config.toml
n_experts = 128
experts_per_token = 4
router_score = "sigmoid"
routed_scale = 2.0
vocab_size = 23942
norm_eps = 1e-05
tie_embeddings = true
beta2 = 0.98
batch_tokens = [131072, 262144, 524288]
seq_len = 384
dataset = "wikipedia_en"
Below are experts of layer 6 (counted from 0) of a mixture-of-experts language model. Rows are named gate (a neuron's input weights, with its number), up (a neuron's input weights, with its number) and show model dimensions 0-255. Each number is 500 + 40 x the weight over its row's rms, rounded and kept within 0 to 999. Numbers have three digits each.
Before each expert's rows: "comes after" lists some tokens at least twice as common just before its tokens as in all text. This comes from a sample of Wikipedia text that the model never trained on. Tokens count by the router's weight.

# expert 125
comes after: " of", " in", " to", " for", " at", " on"
gate0:528391478523488475511491467490500447496479453453513507471484515505477511563539598492475483484579564551578475528471529549521520491456567451485530481461492515414490523513471514497533548531517584456547494468413558502416471508494575562471483535416434496487482553523537521481473504462490510553495449470519507476579541462482523487580505530520525441521533495520491468469479542506558501531525472553558475514484474533533432552485477443575440497507493497557493509512465516480389557437545500533503464472582505543466467416451505507548480431490462476409499492478501521507509476489467522493506434467474529514474494495467503464442420510561550476515510444574485571596453501538432490441586524507557524499480456549493493492456482512506458483520549476416525509501480508558523529516405500
up0:508545442468479496506549579511537496494497506519495587508531435502529507505483523543461440503486525451517525518471450429496463454452468505492521539511512440479519510525512530510480513490536518498466509521489569595506490606563570569466485547545496512487527482464488482472509487443481548491472587547576455413532552457544520550490484536533449477530554510545504464587516510533458554508529497507530516455449521472503460519477464454642416500522530517487580482566491451431457519504497524467498515498537384481517503473488517441455448505516499564495484480512492545496508415533537467545490488432566585546522440522545482470483447534515546535479514521541376523525506449496537493493532483555484464456493499524480475448459545414565448446463485564530468530441524541507533495452510460

# expert 54
comes after: " ", "–", ".\n\n", "200", "199", "198"
gate0:566458493415561456542525439402509498559477533467520557571506505515456462502540460463528531478519382393549456516486546465558510497522570504541522511563471464457493444491528476499474518544494480544534502479547505545543521493506569527460532536506483502504462514434483512495504508433495447442499432517525498447479513498415470556588509527511519474469504410461569552502511533531501510516503508534444437545464461510472477435538493421420490547546511474500474502499452523449434464430525513517487518551570506552529441525530489556498428495521396534443500473533510483511586511565492508504473427505469489493554439505593472504508532484570539530499578510475458574481493511462454518430525468512475406429485523498524506484518509500528523495469465531512561475510508515443505512519544474
up0:504535458568527541489435457411528479503423493522560541567501525469476573480436520441510565457520475449510519424539504479445495469492568509471474488466532459579399508464473494520492522516524477527400484491522488459518519423457489546512429433531437412488547531612515598439457451517495541445538496496526555487439507471493536491497418438432486464489538428491439539530431456491517483479560470530576516573480462533482499474459453524489486543547494461525512468517514495525561474483494483510483510566498452486516506515500534432512466556469493453435523503479484539503515475537532487538529484521500539535527520480500526449540512600502478478453565457521526521525543547474520538485465466474485409482531498511520507434615465503504580553546513497496524559510506489518503465534554480

# expert 127
comes after: " ", " (", "–", ".", "_{", "/"
gate0:413580512527435517444491542508564557454458414503580467466497520539531540542565535488444491443473595501477527480548494506485476474411534438483518536461549478445495550448570515540503507554489504469437477464437537496458409457452465422478482464496582559469543542543570457452543427514515569475521499521452536450535519514510441547481496495492425463512547464519562508468457485492453470516572495534486479537562498473504525493464503562501449473591391469537513514527481450523524482531444601513474500549491493512466530508502505517499520499511519456498474544549434531462485467546523560428485513542514511491466513476498518554492452509475503506490433463492530529578553488490540551474491552584536577441502465513497500442479462480502508545504452500479472434541515559477504510480536522
up0:458472534522516508444501498497485541466412533533440547533488538423482438521437465481551502535529547508516440523560512557452522492509547560478494567478477519511513472492432533512412492601548430564487503489566504478524464481505472518514451497438531484527512541577491454541521499473543455464517518570444525549581574490424508448575545555481474476492512443513513498468518527552463523441495556525465459473413472473572530505443564524503464483514542481482496499538440422504523512448504503505531460572520508541538419507524527560579493529489598500534488486483463497452538552485564496495435447503495580507538532493463501557482473495488518455504509505501526518433468495464477522563522500435405494503449594402485501545464479491497540516495488448501539462528495542484500468555519414

# expert 25
comes after: " ", "–", ".", " (", " +", " −"
gate0:463490520514503479473495547441448500514537440474466510533484530527484584379475459459492444531596460497533514523557553472540438486507483509487537445521481549504557506455545575493455538515497518460487472496509538538463476520512527530518500538515475477514459460459544506459443488530480464538510498503519476484495553515504397522440507477471590543525495446566526498524559507504506517522498493486418500550466495433576482407486515503483542473485486519514469544508503523474514512465490502505453359535553496600534498573529547506417462528500489520461491471510509477467566488497477542501465561530485451487503440531516558553555516484559529436461476516438519472482574449484438553534561501483548506485459478432504520481480464570481561401462497631540493451492503498430551464440486448
up0:449491499468528449545469529494573504579516507480490493463590475496475489513447431469508540422485492544558479545509545497423503517520491542496504505513549451411574510388428457515516561520453518523498560489511503505465545472510495456527482545509459484506512527505440537490524501540570499476484422514514455501511524524523495573489485535500560497546513519491491536515519484494450491522491516466503480510438538440557477460458429549488485505492503438424528524514475473457482575485494519472465460422554496497516364535515461469473495562502469478529410507531523538574517526497525491620526456494455564448483496492440463477464511521579493514507513535471525484515528506491458586485425535529441466474583492449561544491515586506607412499487548449486501505544501572496450522475567510